Experts of a small language model.
Size: 13 layers, width 512, vocabulary 32000, 114M parameters.
Experts: 32 experts in each of 11 layers, 128 clamped SwiGLU neurons an expert, 2 picks a token, a sigmoid router.
Training: a variant of SOAP for the experts, 614M tokens, 6672 steps.
Below are experts of layer 7 (counted from 0) of a mixture-of-experts language model. Rows are named router (the router's row for the expert) and show model dimensions 0-127. Each number is 128 + 24 x the weight over its row's rms, rounded and kept within 0 to 255. Numbers have three digits each.
Before each expert's rows: "mostly gets" lists some tokens that are sent to it at least half of the time. This comes from a sample of Wikipedia text that the model never trained on.

# expert 20
mostly gets: " The", "The", " It", " She", " This", " An"
router:169128149142141174129121131088097134072136129126162130098124106136135133146110129126137102083128093085153118117095133113164088099149149137124123102131132131118113111181172130121117102123111078174166097117105116135087142120145113141120155109120084131135168142128095096136115123158136109156142129154125144110195141135154112142090152137102080129142145142109140114139119092162120127134134

# expert 21
mostly gets: " was", " are", " is", " been", " for", " into"
router:127112116107123173092118153142126068115119128123133098143139141139108096123141138108151116172140114105123082098132144112119179094136084099097105124154114178144132144150160092136177162161131127139102144167159126135125091124123148148092124099138197098113129142110174149141085074097111124148153147119133113142120089147141106142147136187119112085176160093097134144118138102074147106085142

# expert 19
mostly gets: " %", " MPC", " JPL", " Votes", " ITA", " Apps"
router:155071112101152122145101183104105080121107150098111146160132108126128120119122113139144132137119047132172101112119129148153065094121122120094118086130127121113115128169118129130136109123157146108135130123164116154142117099174120109140187132089156111143132119120178102147124115170143143184162129122139173120146125098144132128112122150092135096115141114148159105108108120123139098128163

# expert 9
mostly gets: ".", " de", " ==", " but", ").", " ==="
router:129101116134114189150160142134108069140112139105121126147116107155123111106147132129120122088114097121145160076134164106147135082178111116150133084133173102120126122112121126123123142149095081165166130155126154158126152130118143137111153128152120167113163153146146140117125113121107087182140151136155142117133113110156112166107103146080129111118143111135181085120118090156126093128149

# expert 23
mostly gets: " \"", "/", "–", "(", " '", " $"
router:108137107139083128136117130102152097085108124130086111135144124109146093153176117106128100124121117177110153108165184166124114118100124121109129114142111145142147099121128133091115116132148079148116144162169146138094114164172174076118169130090096120123148129128160158137153101167123133144133179112131159148136125124137133118088119110102106096153129079174131100162165133133142110130114

# expert 30
mostly gets: " March", " May", " October", " August", " June", " January"
router:127126145098160148114126146112127100106111092120165125145135103130134107153081116100151135131125117131168110114134143125142068111130134087086148150121133153185144114132147117121153096150108115173130135131107106168094100157167145130109148139136133112111153188165121094143099131164132118169106152133130173135141117088120104113086115146083135123121122121157161124138155124133099136123194

# expert 14
mostly gets: " University", " Democratic", " Green", " Smith", " Conservative", " Washington"
router:132126135135148154143112170109124110125133139135144126142166106127167141138114127129144096106155074097173092115157143130135078095124134179092114105132113123132125119129156094133122113141113102149134134127101119131078116104137137116110153096133111091105183141143140081168113097195124116137152154149132171137170135133136080092070142123098116125159123151141145129113109104155129116129205

# expert 4
mostly gets: " P", " K", " F", " L", " T", " C"
router:134120142123107179177134126133129117096114124096150107157118096153130119135110123094115075119161139130169103091129165138144102134164119127104138097127164117145192111116128086128125137176141121149138109118162084146120110111131144116119127107103119093090142125115186137134118066128175140124134162152121122130137079114125149115095163117127137108113118160130139161114134105141166102142196

# expert 11
mostly gets: ":", "):", "On", " California", " York", " Ohio"
router:160097095142141145133111176144143115126114122119140122137133072102162144114109162140135132173104112103132078120124152099134091108124160161089128068115127167130148124124150129122186120145149128144133144138084128152100098133139144120143134098119120149111144150131197105155120124162124143169126113128111155170128119155148124127099124090069113147147109136112137162100135099165128113103137

# expert 7
mostly gets: " used", " played", " made", " released", " found", " won"
router:114097117118115145113117169140140101113117098120149109134126127107141149151124138166128083143154153106157126133163155125123133100175100133111102119148119125087097101155165106088129168152117116113147110119095143140153128079175141143137107086177110124108122186126137162112148097187135136153145131133181156131170087124111158147136134141114148095136175121126110119111134106102134124122160

# expert 1
mostly gets: " a", " an", " his", " her", " their", " its"
router:113128110080105140107135098131122159145110126153115122133154107131150157089113126122135091102091133105131139139100150142116116083099111109122116096138122175098111094141185118088122141128141123173126129134120118160118143088156134137147176108125156124084123119142177169144117117152128105141137125139137121067149117132124093180126105127084093104166128149101176137115184151134101120096164

# expert 13
mostly gets: " have", " had", " has", "or", " having", " least"
router:135110152119139125158079127096167147104110144159143088144159116127134112142106113126152087112137055139147113104137155133156111131122115115089097096098134139119143125183136122109131112158116129132143119121124103181086094126134142125118111135101109109130120145138138107159101127181110119160154152116119143116153133126080109103127126162036085151118141136094135124109135101150127137155140

# expert 16
mostly gets: " 1", "th", " 2", " 3", " 4", " 8"
router:143118115107177153145075135120086091164134109110177100114114133169147096123116117105157143114135123065165159093109171095162106063129128143081106098131136137140150167137136095080094166136113109120141132121134133153160124117167115124138116142109169089123134160129137115180144143182157100114136151133126130118134103163136095138152119206111136123163125182105142166126129130130117146158192

# expert 5
mostly gets: "o", " La", " San", "ia", "na", "ni"
router:121155128113117135102111140092151132139111067112099140129134109147155147141096145155170117130069129127116103133120127132149114127118118130136153183110078122122123150111128140090194141154068091115111116119116118146136122130117075110130156081147092131099173128169157109110081141153105073147131156105141135139145118145169133124131146145130118109143112142124104100140157138127134134086176

# expert 15
mostly gets: " that", " which", " who", " years", " where", " when"
router:153148165112126140132087153154152131128128086090141062155083108142156115105132122143142089094110186127152115136118135095158110083103097136140148130102112100164129118110104104073135124142106112121112089095168118127159107154133154138120157104120178151109123135137184105119134082164167098132158128153136123121142143144144154117116088168135099107122136134106124140149122089132115125071179

# expert 22
mostly gets: " the", " would", " to", " could", " other", " will"
router:148112072146102148140084148136159142115102133088096113204107078135189119119131079093121127148094096140127153103103143115181117131124116144095095103130150109080147093138129120127111129182106109121160154121174106156128122124139125109147181120078140084082158148118162153121108120158115108151158115120166138105122130117120145142144142120130167121151123145129136154148120135140155101116072

# expert 26
mostly gets: "ly", " all", " both", " high", " number", "land"
router:093114135143130120126110202159142077137126140116160137152176114121142146121141121132146122104139153113154112112111172137157081119100115139119115059133163141131147095148122091133064108139129090136138162132094076142083131123178151133104149102151150149123110160122121094099083117181119145148140154158139148102151124139110114112136136114087108123151135156139159110148141123136120090115173

# expert 3
mostly gets: " Re", " Al", " Me", " Man", " De", " Men"
router:120063121143113169149145126098137098152127142132129138163127135146160104127111152102164119094124118118141131086134126131120096101114141178098101086098145154100168131166138128097154113130115100175153137119105111159137110097146129123145161110127128106103146137168135101164083094191116143138157152134162133111170105109133115112091108151108149109142124140119133123104156092140115129156175

# expert 28
mostly gets: " game", " song", " film", " him", " football", " them"
router:142149119112146147103100138132094126129100087111144097138138130169138127178145132154138084113121155142169140138145147124161070077113121121118131133151119154133145100113121093124151120138128086146142111115100097145123120110171163139111154104156069145111147109113142120115086084161109108200157158120144146141104096148178134158090139191131086102126115143113139098155169110080147121125121

# expert 8
mostly gets: "e", "age", "re", "ion", "ge", "ate"
router:128095140124136160172108152123138124105110140094143115128149141153173129157084144116144110141107098136170137092136156144175100108146129155125148106110122114123136122160141107131160111166167122129151138107122130148104121123132105138132151122144101116123108153177126141149123119180152105167136133149142137149135070107141133142115136173106122102130141097192170138108154119143125119156170

# expert 25
mostly gets: " In", "In", " later", " until", " On", "On"
router:155110144134136186121137143181134121135131106118142129149143117150153118139088140122132105106184080120141100130123173117173096114125121143094155057097155120137112102159158141136127145164157141153124105137120122160159105150139144135129154133108081091106159102165130102123113129151134121167156165138100140123150103152110136091123100147096113120147151106161170105130117152159115099139174

# expert 0
mostly gets: "ens", "is", "der", "nis", "ers", "les"
router:155128131124160130158193176106129138161114105107154089131122120139164150139123145176158137128124109165148094108140124103131105115166078116064069098124159148118111142193151112147175140145092097156144094150155134119169109150142096075123168086113120132135118154129150084073115131107096125159093132137147126094133116128135130105119127153104089102137133125134156149190149140152150125115079

# expert 27
mostly gets: " (", " ===", " re", " (1", " (18", " (2"
router:147058130125139165135116134135094107113136127143149142147129100152140133128112130152134147130157095086126120101101108115156103061126115121066135142114120153126106127201152105141168153122085164140111105135082128142090073135151116133115141098143130158128155143115142107127123112140135123179146129138099103136128096138124113148145152141105164142138125174078150106115126124138170126108143

# expert 12
mostly gets: " 0;", " side", " 5;", " (0)", " 2;", " 3;"
router:108119123162118150125093136103107096096124109138146132141151106132122097150108122118172134093145091127140100112121157149136102139117102104106136060116113118129136110176139112126138132163136126142139124132117126148125109149180138112151135107108135086109144172120163130123118127204120110152142127142116159111175125104152091120078089168065085118117116135109185136150141104152106099135164

# expert 24
mostly gets: ",", " including", " included", " include", " like", "),"
router:130090152119123145144164113138126139150109160139138102150126108174139148154113137109173097165097119114156083110119146119145072116172152109091156119149157106120157125180169119107124145125119090161140118117096175171121156118121143118111115121146137091121141131145168091159104158148154135153141136118098127155147116157127153116078117175125096162155138150160150149133153092151106116096144

# expert 6
mostly gets: " JPL", " Daniel", "学", " Votes", "31", "92"
router:135151119122128148131111175113130109114127155119133124141088094131140133115075128124172120140144090139151104109131138105159104109137129148097147120145160126108132101167162115140157132153151107145132127117135128152114081128168187123114177123154131101123124161183143102137134107195126124163161121140128140125169124111149120087078090141103110129164150125156138118115160117138133126130157

# expert 18
mostly gets: " by", "y", " under", " against", " without", " Succeed"
router:091128126163163108173137166105108076104135130082098104158083105160125123140131183126142114117099078150133096153131183092140118125106122120116142094106138172134131115139162094075125115158121120155188136135089134110104115140174138137126137120115161093099158115135161169174141113167124110151139175133115172142106140138137106134128102150154136123140132116121139082111152107154129087165137

# expert 31
mostly gets: "|", "---|---|---|---|", " •", "|---|---|---|", "|---|", "|---|---|"
router:132098118125102137133134161115127097125125169155160106123117127107159150133108115164162108142123108145127093123091155107141098077112137128103142112150097138116107116154159100098115126109089089166158148149191116145103125168179113109059128125106140088122140147141133098111113092164132123167114149097149111111135065152186110129120112110112118125143174145123144120094145116122143144143136

# expert 2
mostly gets: " –", " —", "born", " \\", "–19", " v"
router:122092126125148175139125138150144098131126136128117116150125115138145124096102200111165133127137099141148083090136159143129102132130121127099106073139137165131135137116147127099111128187170105133158134149160113167096117114158147155126145122130168131081156152148153087156138123198145139176135138167118152145163091139130147096101126136105147131120142114131119106101146118110159138148159

# expert 10
mostly gets: " American", " National", " John", " member", " state", " British"
router:114140124147134141167119159118126089105133104119123135130121108117155107134077136104148126145168116137150142112122125144147074108170128119092089120127150117118142105161165109107161134166130101132128138127154089151112144108138163156119179123120109101091149184165122131129079123194153113146141140155102145132162108103115071092126110119110110119119123145098131116122130109194140140126172

# expert 17
mostly gets: " &", " and", " et", ");", "),", "-"
router:137094134157099144169107167097148160128103080103136112178154157143120092123144132094195093108166106181145099068122148085136137078127146109145146105131096110127119122117157103140149124132148126149131138143143143127115120156149123140053113099129145071116146157153129100136139110186118110133111147145150145124087112153141124158135113143118132135142126147108177140160151162123116119105120

# expert 29
mostly gets: " mi", " ft", " Coordinates", " Website", "′", " Am"
router:151097152131124160123083154108130055119126132132134132165147097134146121112097165071130140121159123147130096076150118117152081112095132139117116103118126156110080105131147100129108120155155153144153165107106123149117143116139133111109155126128108113092128151150151142113147098165167102114115146142121192145151091110166083129106119151082127119156107147099143106130161094162136085109098